config.toml
experts_per_token = 2
d_shared_expert = 256
balance_bias = true
router_logit_norm = 2.0
num_attention_heads = 3
norm_place = "pre"
init = "normal"
init_std_qkv = 0.0628
optimizer = "adamw"
decay_fraction = 0.446
decay_shape = "linear"
max_seq_len = 1024
Below are experts of layer 3 (counted from 0) of a mixture-of-experts language model. Rows are named router (the router's row for the expert), gate (a neuron's input weights, with its number), up (a neuron's input weights, with its number) and show model dimensions 192-239. Each number is 50 + 15 x the weight over its row's rms, rounded and kept within 0 to 99.
Before each expert's rows: a language model's description of what the expert responds to; "mostly gets" lists some tokens that are sent to it at least half of the time. This comes from a sample of Wikipedia text that the model never trained on.

# expert 6
What it handles: Adverbs, auxiliaries, modifiers. Words after a subject or article such as 's, also, already, first, has, had, not, New, often leading to been, York, War.
mostly gets: "'s", " first", " also", " has", " not", " have"
router:57 48 52 43 63 87 44 50 58 55 78 56 23 30 45 40 51 65 45 56 43 49 36 51 80 53 64 18 48 42 55 37 45 41 55 46 46 55 20 56 61 43 35 38 52 59 49 67
gate0:49 79 51 36 65 70 54 38 54 45 55 56 41 39 54 41 64 44 77 60 65 24 51 38 74 71 75 55 51 44 39 70 10 44 55 59 40 68 65 40 83 56 37 20 59 67 57 32
up0:37 31 38 38 59 60 49 39 40 40 48 60 48 73 68 41 60 73 67 33 55 41 61 50 49 67 56 71 68 38 40 75 09 45 16 74 37 79 42 52 87 65 33 35 64 57 56 53
gate1:34 48 43 42 46 44 21 63 42 48 43 56 28 28 43 05 38 57 47 37 82 63 57 52 64 59 18 67 47 71 46 36 54 61 49 47 80 30 50 71 63 42 58 79 50 40 61 35
up1:54 50 44 58 55 67 49 39 81 57 48 51 57 71 55 33 59 60 28 57 48 71 49 61 38 60 40 56 60 49 49 26 42 28 57 57 30 42 23 29 62 49 31 49 40 23 51 46
gate2:38 19 63 67 26 50 91 28 68 28 61 63 32 46 38 29 57 44 27 96 52 50 56 60 38 64 35 38 26 20 52 39 33 44 57 47 36 41 62 40 84 42 58 45 55 54 69 70
up2:34 74 64 48 55 53 61 50 57 14 49 89 08 44 43 36 42 72 53 54 35 65 64 52 31 65 58 59 40 60 73 54 76 39 34 52 52 45 41 48 69 45 37 50 47 75 65 44

# expert 8
What it handles: Word-internal pieces. Middle and final subword pieces of names and rare words, such as er, ie, ist, ley, after initial capitals like T, F, D.
mostly gets: "er", "ie", "ist", "ah", "ic", "ley"
router:75 40 75 73 30 66 64 48 68 55 61 49 42 63 51 41 49 55 55 60 61 55 60 66 64 48 70 86 48 48 39 63 50 65 81 77 28 55 50 43 72 52 34 54 42 62 69 60
gate0:64 65 30 59 64 52 21 62 58 58 74 35 23 64 71 60 35 44 34 67 46 55 63 26 47 73 65 67 48 52 80 63 31 50 50 59 24 51 32 43 62 61 58 35 46 36 58 45
up0:56 30 60 58 62 45 39 57 51 49 68 47 38 35 64 49 40 35 60 73 39 44 42 32 67 76 62 75 38 60 51 34 42 76 36 41 48 59 43 62 47 57 48 64 52 52 54 60
gate1:38 49 33 31 71 69 39 47 34 42 64 61 45 44 51 52 47 78 39 25 33 45 34 65 72 36 37 32 36 65 40 58 41 56 43 60 59 39 22 37 61 61 36 51 52 33 31 41
up1:49 65 58 29 39 74 27 48 53 44 53 38 33 48 44 45 39 43 25 58 46 80 47 68 73 17 32 29 57 52 29 59 28 50 32 56 66 32 30 57 67 68 42 59 29 48 30 59
gate2:58 34 22 39 51 52 79 43 50 66 42 70 48 50 56 36 51 92 32 38 72 34 63 63 94 66 45 46 33 41 61 46 43 58 41 61 35 26 18 38 37 38 51 42 12 45 57 66
up2:50 41 06 46 65 24 73 54 48 26 57 57 53 67 61 58 65 39 47 49 62 65 59 55 73 74 58 35 50 37 52 63 56 35 66 66 68 50 21 66 73 28 59 37 45 48 56 68

# expert 4
What it handles: Articles and infinitive to. Articles and linking words a, the, to, with, for, by, that, were, mid-sentence before a noun phrase or verb.
mostly gets: " with", " a", " for", " an", " were", " that"
router:57 64 46 38 77 44 45 57 33 66 46 38 44 09 43 69 44 50 49 32 33 51 46 35 33 54 55 68 58 53 44 62 56 35 25 39 45 57 65 51 43 72 80 43 45 47 30 52
gate0:18 55 46 45 53 57 60 56 37 48 65 65 55 28 14 57 58 38 71 38 53 24 37 39 58 56 47 77 60 52 62 25 46 58 22 64 50 56 51 46 69 42 43 36 25 29 55 53
up0:37 46 58 49 44 46 44 69 52 62 65 45 77 62 53 30 44 54 41 49 42 71 44 59 64 28 73 56 52 56 93 44 65 60 51 53 50 44 52 83 44 50 34 47 31 30 48 48
gate1:62 47 44 54 24 29 51 56 54 52 63 67 62 54 68 44 33 54 65 40 66 44 55 63 55 49 53 28 56 38 53 66 47 25 35 46 08 53 54 41 40 67 52 49 63 60 30 55
up1:35 52 41 25 82 15 54 32 38 52 39 46 45 40 91 31 50 27 38 57 25 67 56 75 52 38 63 45 67 64 51 78 54 86 65 31 71 53 36 50 49 49 45 74 42 24 56 40
gate2:40 40 63 46 51 58 46 26 62 56 44 43 42 40 55 52 44 40 39 40 24 66 58 61 72 41 32 78 40 59 48 38 67 81 65 43 60 45 50 73 42 61 46 34 80 63 49 16
up2:31 55 62 72 60 32 57 56 56 35 51 59 51 52 63 44 49 06 27 41 44 63 48 68 56 75 32 70 20 21 53 51 61 43 40 59 70 37 43 35 46 40 39 63 65 46 44 23

# expert 13
What it handles: Name-initial pieces. First token of proper names and capitalized words, often split, such as John, David, San, Ign, Tou, in lists and prose.
mostly gets: " John", " Al", " As", " David", " San", " Ch"
router:42 26 56 57 45 83 36 36 75 68 57 38 85 39 59 43 82 41 19 52 47 55 34 76 33 36 48 72 54 54 58 46 45 51 48 46 44 47 57 37 52 43 46 47 56 34 82 31
gate0:31 63 14 55 29 56 52 44 25 25 64 57 51 16 60 38 44 82 12 57 49 33 65 39 67 37 36 22 39 57 45 48 66 79 61 43 26 47 55 49 61 64 18 49 52 52 58 64
up0:52 53 49 50 58 79 38 29 33 65 33 34 30 69 58 39 51 49 51 59 70 27 76 51 53 34 44 46 06 45 45 66 31 35 69 40 46 23 43 55 60 51 49 66 52 54 17 39
gate1:69 37 48 43 16 27 72 72 37 30 56 69 67 45 66 55 11 52 54 51 49 57 66 76 26 59 43 39 61 68 42 43 44 69 36 41 53 39 40 63 41 58 52 56 44 43 47 78
up1:80 69 71 48 63 56 39 33 66 59 41 48 42 72 43 84 60 73 78 65 45 58 69 93 77 64 56 49 55 32 52 67 34 81 67 45 40 47 12 79 64 73 49 38 39 52 56 58
gate2:39 66 35 27 51 53 44 57 69 41 27 38 56 43 32 68 47 38 63 43 59 67 58 48 57 53 81 47 23 50 45 56 63 28 30 60 45 58 55 54 38 77 45 59 45 22 44 53
up2:81 40 28 56 71 33 36 74 44 41 64 67 39 47 46 25 45 19 70 88 27 60 66 49 76 38 50 72 72 37 51 43 25 72 66 30 52 60 49 47 72 67 51 35 35 44 52 50

# expert 12
What it handles: Of, and, as. Connecting words of, and, as, or, between inside noun phrases and names, e.g. death of, Transportation and Infrastructure; also election-table cells.
mostly gets: " as", " or", " between", " became", " of", " Democratic"
router:76 60 90 68 61 49 53 51 45 60 82 46 67 58 77 73 45 49 36 64 52 53 60 42 58 50 49 33 22 31 51 29 48 33 28 38 49 22 48 61 40 58 26 38 82 82 54 57
gate0:33 31 25 51 63 43 46 28 52 67 42 15 63 55 52 45 30 56 45 31 73 44 47 27 79 94 83 53 73 17 38 29 56 70 49 58 82 25 45 43 54 64 46 43 56 30 51 72
up0:37 44 42 58 76 41 76 58 80 42 25 48 10 69 63 38 51 47 46 61 64 55 34 61 58 40 50 77 56 57 11 55 70 80 38 58 40 75 21 74 33 49 55 72 20 10 50 58
gate1:45 24 77 58 57 61 52 50 45 43 54 53 38 52 43 38 15 46 55 63 66 70 51 42 59 49 44 67 39 46 78 56 53 29 66 67 39 38 53 28 63 51 56 37 57 30 79 55
up1:66 27 64 58 44 58 54 74 23 43 86 35 59 65 49 50 67 72 33 64 47 48 63 44 63 94 68 66 46 23 60 46 33 31 45 63 29 31 36 65 37 51 45 25 44 30 51 61
gate2:25 66 46 51 46 69 49 50 62 60 46 67 56 47 56 45 34 67 55 30 44 59 35 64 64 63 43 36 85 37 36 67 30 88 80 62 29 67 46 52 27 66 45 54 33 39 69 39
up2:46 51 67 72 67 46 41 53 22 57 72 50 50 40 39 57 45 49 62 49 51 49 33 50 49 53 08 39 69 66 49 55 53 56 44 63 20 79 61 76 38 59 32 46 47 67 55 20

# expert 5
What it handles: Word-start fragments, short words. First pieces of split words after hyphens or spaces, such as disp, -w, shr, plus single capitals, %, two, It, and heading =.
mostly gets: "%", " two", " S", " D", " K", " It"
router:26 47 35 53 52 45 74 75 54 34 57 19 59 65 62 49 21 53 42 57 58 49 84 47 26 42 40 61 65 35 44 60 39 52 43 51 66 14 56 45 62 58 48 50 47 49 69 54
gate0:32 40 43 56 66 59 46 62 46 62 24 53 51 54 63 36 76 61 40 64 71 64 54 49 25 54 38 61 49 50 29 55 38 62 56 40 35 55 60 69 59 85 55 35 21 52 48 60
up0:62 55 77 45 27 59 44 45 63 46 19 48 22 45 39 36 59 36 56 31 71 73 55 21 43 63 65 49 30 34 36 29 61 39 64 56 51 32 64 30 63 52 64 24 38 67 61 52
gate1:41 47 15 44 70 75 50 64 53 33 80 24 55 59 31 26 54 42 61 33 52 32 63 30 40 57 53 63 65 34 73 58 60 55 48 76 69 44 61 55 60 47 48 52 17 30 61 33
up1:20 53 44 47 71 62 42 72 53 34 61 20 64 63 49 47 39 44 72 42 49 37 43 31 31 75 80 73 37 58 99 36 49 60 34 56 66 87 45 63 33 60 72 51 42 37 42 69
gate2:24 80 48 65 28 30 47 71 78 39 33 60 52 55 44 34 33 37 33 54 54 31 65 42 47 48 34 30 35 54 75 77 65 64 49 31 41 51 50 70 47 52 67 40 50 44 49 69
up2:44 35 56 72 69 61 62 58 59 27 67 65 29 68 53 31 49 33 29 57 30 50 72 48 47 48 49 43 21 38 69 57 33 27 37 54 32 37 38 58 77 78 27 36 26 31 50 69

# expert 11
What it handles: Digits in dates, numbers. Digit tokens inside years, dates, ages, scores and table figures, such as 19 then 66, 2024, and 6 wickets.
mostly gets: "5", "18", "10", "21", "12", "17"
router:66 44 32 64 82 40 42 59 32 51 35 52 44 47 48 30 51 38 60 43 68 46 61 49 67 61 56 50 79 45 47 45 46 60 54 48 73 55 59 59 45 55 50 38 56 37 58 54
gate0:49 39 39 29 45 71 63 52 46 90 56 51 68 65 67 45 48 61 58 35 49 70 78 39 86 51 35 75 59 55 82 48 72 48 12 50 48 40 57 42 45 70 49 40 40 62 38 82
up0:31 53 47 51 57 34 85 43 45 52 68 37 54 27 65 47 40 60 34 63 28 47 59 40 40 41 00 44 38 62 82 33 73 18 31 60 49 70 54 24 43 58 49 56 57 77 41 76
gate1:68 23 57 63 29 50 28 51 47 43 23 34 44 68 23 56 53 76 76 38 43 56 48 40 53 66 64 45 72 44 39 61 35 42 57 45 42 84 36 39 70 63 49 62 07 51 52 47
up1:27 22 28 42 30 59 29 58 39 77 48 34 45 60 37 55 59 82 47 69 50 56 35 23 45 50 55 69 69 44 66 36 59 23 27 31 23 54 29 47 73 47 50 21 41 63 79 52
gate2:33 72 38 65 34 57 46 64 37 17 32 38 12 55 67 33 48 76 65 27 31 64 38 41 50 54 50 46 51 63 38 84 55 65 40 65 60 35 65 51 42 33 51 43 44 63 60 64
up2:33 48 57 60 41 43 37 68 39 30 59 55 68 48 52 68 37 66 37 58 20 60 58 31 27 53 64 49 49 44 45 47 43 36 39 33 99 33 60 52 47 45 52 69 33 42 49 37

# expert 15
What it handles: Verbs after auxiliaries. Verbs, participles and prepositions after to, was, and or were, such as made, released, used, moved, launch, on.
mostly gets: " on", " made", " used", " won", " such", " released"
router:28 64 23 22 34 38 50 54 45 46 28 78 44 84 32 47 50 66 64 32 66 53 32 56 67 54 52 50 59 54 39 30 56 54 37 42 62 57 49 40 47 34 49 51 51 34 47 79
gate0:67 29 28 70 45 58 66 56 36 80 63 41 62 48 46 58 65 35 31 63 43 24 54 38 50 46 39 28 55 29 76 65 42 66 54 52 49 58 44 43 37 53 27 60 62 62 56 58
up0:38 68 44 38 42 75 36 32 27 45 62 54 43 65 24 47 46 58 57 44 39 84 53 51 46 59 31 52 50 58 56 76 18 50 39 52 63 59 70 55 55 65 32 60 63 50 27 49
gate1:39 64 37 64 34 45 59 43 57 47 71 52 49 86 86 65 84 69 46 53 16 72 34 32 50 48 56 64 26 49 49 34 66 31 62 59 59 56 51 67 68 53 40 61 55 56 15 29
up1:51 56 60 58 33 52 64 55 44 46 76 65 13 65 71 78 54 57 52 71 54 62 40 55 45 73 19 19 22 38 55 57 70 26 55 56 66 58 55 25 47 71 64 56 77 50 39 41
gate2:31 70 59 65 38 45 49 58 64 45 54 38 41 58 65 59 27 28 51 57 39 64 46 43 53 84 54 50 55 61 59 51 51 43 88 60 56 78 43 59 49 41 36 46 47 43 57 36
up2:52 36 55 62 39 21 37 46 84 60 32 67 30 35 43 37 37 40 68 54 54 63 05 22 39 69 38 37 42 58 38 46 57 64 51 28 42 67 37 53 47 43 49 57 28 38 64 56

# expert 3
What it handles: Common nouns after determiners. Common nouns right after the, a or a possessive in running prose or table headers, such as company, team, album, place, Score.
mostly gets: " School", " player", " station", " House", " team", " Cup"
router:61 58 58 70 26 52 50 54 58 34 27 45 39 44 56 38 67 65 46 53 40 24 28 54 73 68 45 54 59 56 52 54 55 41 60 49 43 47 09 71 47 56 64 42 48 64 48 16
gate0:61 69 54 03 55 53 43 52 37 37 40 76 30 39 69 52 43 33 62 67 65 66 39 60 18 46 57 42 57 70 60 66 71 35 43 52 49 61 42 56 42 33 64 49 39 59 51 66
up0:60 74 47 38 44 56 52 37 49 73 56 24 25 81 38 47 52 47 44 52 71 40 68 65 69 79 46 38 51 59 56 56 59 20 58 42 41 54 41 59 48 63 59 32 45 65 47 83
gate1:46 67 23 23 48 40 80 25 46 68 74 50 65 35 80 36 24 66 37 52 47 50 63 72 45 49 49 34 35 59 44 46 56 61 38 43 13 64 35 48 50 38 44 43 42 68 59 28
up1:59 53 45 37 52 33 82 15 56 58 53 44 58 46 76 52 63 41 43 41 64 45 50 42 71 46 50 41 37 64 42 44 64 47 23 48 30 78 29 43 66 32 41 33 35 45 53 74
gate2:81 28 81 67 61 42 53 61 59 33 61 42 52 19 41 56 61 28 33 58 14 75 57 33 21 58 52 65 37 54 63 29 44 39 36 48 47 45 37 39 39 52 69 57 36 37 68 61
up2:40 49 81 66 82 43 42 29 68 57 77 40 41 40 54 61 39 37 55 63 57 71 60 37 31 49 37 37 62 49 40 00 75 48 59 55 72 49 45 53 39 47 47 36 62 43 69 47

# expert 9
What it handles: Infobox field colons. Colons after infobox or list field names such as Developer, Category, District, plus semicolons in name lists and word pieces like born.
mostly gets: "im", "op", " Born", "born", "z", "ch"
router:44 42 42 91 25 51 59 35 43 71 67 05 67 48 57 29 45 61 41 47 43 62 43 39 40 32 56 71 49 66 47 50 54 54 62 86 42 46 76 79 55 39 58 51 30 66 53 56
gate0:69 53 43 69 30 28 65 24 34 31 61 34 47 50 52 75 35 38 35 21 45 59 33 30 90 61 69 44 74 44 80 76 43 50 55 41 40 47 44 68 20 50 74 60 36 36 53 64
up0:38 55 56 61 71 24 57 57 62 15 53 44 44 23 83 64 73 56 25 32 34 80 27 59 60 58 66 69 36 50 64 39 69 69 29 55 38 59 60 63 33 73 25 65 75 45 65 27
gate1:58 91 51 72 70 59 56 53 53 47 60 70 43 55 73 54 51 58 51 53 58 71 68 48 51 51 53 33 57 31 71 61 27 38 51 65 64 25 43 48 38 58 40 36 53 36 37 46
up1:51 48 43 70 47 29 36 42 40 55 52 47 22 26 48 49 37 73 52 49 77 70 30 42 90 24 36 61 40 52 43 54 40 81 52 51 55 45 47 61 50 76 36 54 62 51 66 65
gate2:42 52 75 60 58 16 63 52 58 58 62 57 69 60 36 34 69 25 48 17 39 58 52 46 63 52 54 38 43 72 50 35 52 82 51 50 31 49 56 62 47 64 51 63 57 59 42 54
up2:69 47 63 69 55 29 73 35 31 49 50 61 64 39 51 60 41 66 61 13 40 65 51 73 89 40 66 53 44 58 58 72 81 62 39 72 61 54 68 37 30 51 37 39 46 51 48 36

# expert 10
What it handles: Table spacing and dashes. Spaces, hyphens, en dashes and row-ending pipes in tables, lists and numbers, typically before digits, as in 2–0 | 2,662.
mostly gets: "-", " ", "–", " |\n", "/", "″N"
router:49 52 47 25 56 42 40 62 47 31 46 50 27 71 53 61 57 47 54 54 48 82 49 40 22 55 53 28 58 38 40 62 73 69 40 64 40 62 79 52 38 57 77 78 42 54 24 67
gate0:30 58 48 73 37 46 42 54 27 35 32 37 35 56 71 48 37 38 57 19 31 30 69 48 38 04 28 51 54 49 27 46 19 74 52 56 49 43 82 51 35 48 50 50 44 57 37 58
up0:24 53 26 40 56 46 25 48 04 52 31 76 58 44 56 38 43 40 66 51 54 24 50 50 50 51 52 52 46 44 16 39 32 35 57 55 41 34 62 33 69 46 49 24 35 53 52 58
gate1:44 67 50 34 38 29 63 51 43 43 39 55 86 52 57 29 35 44 34 61 39 60 63 44 69 21 41 52 57 62 54 19 51 63 78 50 46 48 46 43 31 46 68 69 40 45 21 45
up1:79 42 25 46 68 22 41 56 69 28 37 51 62 30 43 50 48 59 21 65 54 54 60 56 40 27 84 43 38 68 51 55 57 68 42 65 62 39 45 56 26 50 51 44 65 47 59 36
gate2:38 64 55 44 60 79 43 27 79 59 47 59 62 55 64 44 58 68 21 66 40 59 59 37 77 54 50 51 20 40 51 48 60 32 51 55 35 62 51 40 32 44 28 37 47 55 45 54
up2:39 58 57 42 55 43 24 42 61 40 30 68 37 42 45 56 50 50 34 59 39 34 41 42 28 52 54 44 52 71 55 22 39 63 48 67 59 40 46 51 45 45 70 40 60 38 36 57

# expert 1
What it handles: Line breaks, section headings. Line-break tokens ending list items, paragraphs and closing parentheses, plus == heading markers and some opening quote marks.
mostly gets: "\n", ".\n\n", " \"", "\n\n", ")\n", "=="
router:41 35 59 69 50 62 41 45 25 52 60 52 56 46 36 46 60 36 54 77 42 48 77 56 13 60 58 48 32 41 67 43 46 57 47 61 67 71 49 28 53 41 52 63 31 39 19 12
gate0:55 50 56 53 63 62 55 50 53 37 37 67 36 29 24 62 38 16 30 02 28 64 82 31 30 63 56 54 44 41 52 41 45 70 63 44 77 40 37 58 38 63 39 56 55 26 56 47
up0:39 53 64 42 56 40 63 51 68 45 56 63 51 13 40 51 45 38 19 34 45 53 64 58 37 44 59 51 50 48 52 35 46 52 44 16 51 52 60 53 39 82 09 32 31 45 66 50
gate1:53 26 45 37 27 38 65 55 23 30 63 75 67 43 41 53 44 56 33 66 23 35 44 30 49 57 39 36 52 32 39 61 58 46 63 33 18 52 16 38 54 60 77 56 49 44 62 54
up1:50 38 42 52 47 45 39 71 62 57 46 45 59 30 57 52 46 67 40 67 63 55 38 54 49 45 55 13 50 55 36 39 45 81 40 51 68 64 65 62 55 38 44 38 60 61 31 35
gate2:72 54 66 34 37 58 32 49 48 39 53 34 57 55 59 56 69 47 53 64 34 13 60 32 42 46 26 48 62 68 65 34 29 69 67 70 57 58 47 37 61 30 40 49 74 56 43 57
up2:50 83 17 38 48 21 63 65 52 62 63 38 54 61 55 35 70 43 39 55 67 57 53 60 75 58 18 52 46 38 38 63 53 43 45 54 15 36 66 50 40 77 32 41 64 36 49 55

# expert 0
What it handles: Clause-linking prepositions, punctuation. Commas, full stops and clause-linking words such as in, but, during, from, until, when, ending one phrase before the next.
mostly gets: " in", " but", " during", "In", " where", "\","
router:52 43 44 33 38 17 31 42 60 31 41 50 57 35 29 79 53 20 37 40 39 56 47 34 36 40 40 22 50 60 64 64 47 40 49 27 42 45 61 56 70 49 14 44 58 39 63 60
gate0:26 28 40 11 85 54 42 43 51 72 24 27 24 48 69 33 65 42 62 41 65 76 61 58 41 46 43 58 63 45 41 55 57 81 44 62 56 28 71 67 71 62 50 67 22 49 30 69
up0:56 47 58 69 26 65 47 55 31 53 51 66 59 59 32 66 69 38 62 43 69 51 84 11 31 38 48 49 28 38 55 61 48 55 53 47 46 24 37 34 42 58 46 51 60 35 29 62
gate1:42 47 38 43 38 49 64 59 41 26 49 47 48 50 64 74 73 62 26 67 62 45 30 50 43 62 79 32 22 50 30 85 48 70 52 65 53 49 31 60 73 65 84 37 16 54 70 18
up1:48 48 43 52 42 62 67 34 46 59 57 39 35 10 62 44 54 67 77 68 78 63 93 55 40 64 48 85 57 80 77 47 21 60 54 78 31 53 56 22 44 38 59 68 47 61 48 29
gate2:51 54 68 60 63 58 56 45 29 37 57 65 45 38 50 69 30 47 75 43 47 53 80 43 81 47 72 23 26 55 22 47 40 61 42 70 72 70 51 76 56 38 26 28 55 48 52 32
up2:36 24 50 54 43 41 50 42 50 54 48 86 39 82 53 60 44 68 17 46 45 72 48 56 56 46 99 36 42 49 39 35 42 63 69 51 31 78 56 41 38 33 51 43 48 52 37 65

# expert 14
What it handles: Determiners, pronouns, year starts. Words opening a noun phrase or clause, the, his, he, its, is, plus year prefixes 19 and 20 before digits.
mostly gets: " his", " he", " its", " this", " her", " it"
router:32 57 63 39 69 43 68 56 38 48 47 78 40 69 53 52 34 55 66 36 72 32 70 51 51 39 46 30 24 61 56 73 55 59 39 67 50 54 44 25 39 46 56 52 62 52 69 48
gate0:40 61 60 77 56 49 51 64 37 56 38 29 50 11 66 61 65 99 50 55 59 42 39 46 57 53 58 46 60 38 43 65 52 61 62 42 53 55 70 41 53 38 59 53 49 68 55 41
up0:76 38 34 39 60 36 70 52 64 25 34 65 33 50 54 47 30 43 34 72 58 53 46 30 47 78 52 37 40 53 45 54 36 83 46 65 47 25 43 43 49 40 51 42 46 57 45 23
gate1:27 43 32 69 49 29 16 58 51 47 29 65 76 37 65 39 68 56 55 55 55 55 17 54 55 37 55 73 47 60 66 62 43 64 30 49 64 32 34 78 43 26 44 44 39 63 66 55
up1:31 61 39 85 55 36 53 44 56 37 59 55 55 62 63 62 52 31 55 50 80 52 46 41 56 47 49 45 86 50 70 45 60 39 50 54 61 32 14 94 47 16 65 53 52 53 66 47
gate2:71 28 43 63 86 37 73 50 51 35 60 42 61 73 24 27 65 62 36 55 47 61 26 39 63 34 62 37 36 61 55 53 67 56 45 70 57 64 79 58 03 51 71 36 63 20 74 65
up2:67 60 63 76 28 32 58 55 70 38 43 47 42 42 39 55 66 59 47 50 41 63 46 34 32 46 51 58 78 48 50 73 39 88 42 55 41 32 25 43 15 12 44 76 34 40 52 48

# expert 7
What it handles: Table pipes, brackets. Pipe separators between table cells, opening parentheses in citations and lists, semicolons in number lists, and coordinate symbols such as ° and ′.
mostly gets: " |", "|", "′", "°", " (", "″N"
router:40 51 40 38 43 42 34 41 51 57 72 64 76 70 47 61 42 49 42 68 32 85 54 52 63 71 45 49 70 53 60 35 61 37 68 54 50 54 47 70 39 50 42 52 34 51 34 59
gate0:66 55 56 70 48 34 51 54 40 49 65 29 31 22 54 32 69 71 49 37 40 39 27 61 17 60 42 27 48 37 52 59 42 46 71 49 85 62 61 57 37 61 08 56 68 40 56 36
up0:25 48 29 58 53 76 34 25 37 61 56 42 41 40 69 65 38 58 77 56 46 43 21 61 45 49 35 37 51 46 72 61 70 42 63 63 54 33 26 53 47 35 56 65 47 54 43 69
gate1:62 57 26 51 30 47 53 46 60 78 42 37 17 43 27 32 59 61 13 25 39 66 31 58 88 64 31 40 57 65 75 75 54 51 18 61 82 60 49 50 63 24 68 35 76 44 74 40
up1:56 34 55 44 62 71 41 33 79 29 24 60 43 41 42 65 69 53 47 67 56 42 38 30 32 41 61 43 47 44 39 29 30 66 51 72 48 61 75 28 66 58 45 80 32 58 54 71
gate2:62 41 45 56 74 33 69 44 38 31 53 48 30 49 45 64 52 70 61 83 38 51 35 31 36 31 37 40 40 41 63 49 31 57 27 52 56 44 58 73 33 40 47 53 39 21 47 56
up2:66 42 50 23 83 68 50 51 88 81 46 40 27 55 68 43 63 64 59 57 69 46 49 41 63 61 52 43 23 76 22 56 11 46 79 47 91 70 60 51 55 66 30 42 24 23 50 47

# expert 2
What it handles: Place names, title ends. Ends of proper names such as States, York, London, China, name-final pieces like ia, ley, and closing quotes after song titles.
mostly gets: " States", " York", " London", " China", " David", " France"
router:74 52 70 42 71 53 55 45 40 44 63 47 33 33 53 45 57 68 50 44 54 29 42 76 53 30 45 64 69 50 64 65 38 67 54 42 17 62 13 48 58 47 72 34 74 28 61 50
gate0:60 81 45 57 61 43 52 57 41 52 36 41 62 55 70 56 50 42 41 53 24 43 50 47 37 38 87 23 30 77 58 67 38 73 46 50 59 56 54 34 25 33 46 68 35 69 46 56
up0:47 51 09 56 58 66 33 36 71 62 62 62 51 44 67 62 64 57 44 42 50 29 60 22 26 53 51 53 36 45 48 43 35 58 44 79 69 43 79 79 50 46 52 55 40 45 63 57
gate1:26 48 83 62 70 24 58 34 52 21 64 46 28 38 69 72 59 46 53 55 57 42 67 38 53 69 44 56 32 75 27 26 55 70 51 54 36 42 55 44 43 30 73 34 48 59 62 63
up1:40 39 87 57 21 56 59 31 76 37 51 28 41 68 56 65 69 72 55 71 28 50 60 52 33 49 43 45 31 46 60 91 44 39 39 66 65 65 22 74 49 42 33 42 83 44 67 67
gate2:40 60 41 35 75 33 63 33 58 65 57 70 68 62 34 46 43 29 35 32 62 57 47 79 45 65 92 11 27 34 57 52 41 35 55 43 63 62 38 31 23 69 49 79 54 32 73 40
up2:47 66 54 48 69 48 56 24 65 50 66 46 51 62 36 51 46 68 39 69 46 29 43 74 55 70 49 50 31 40 60 68 47 61 37 61 74 59 41 62 50 75 63 37 21 28 34 47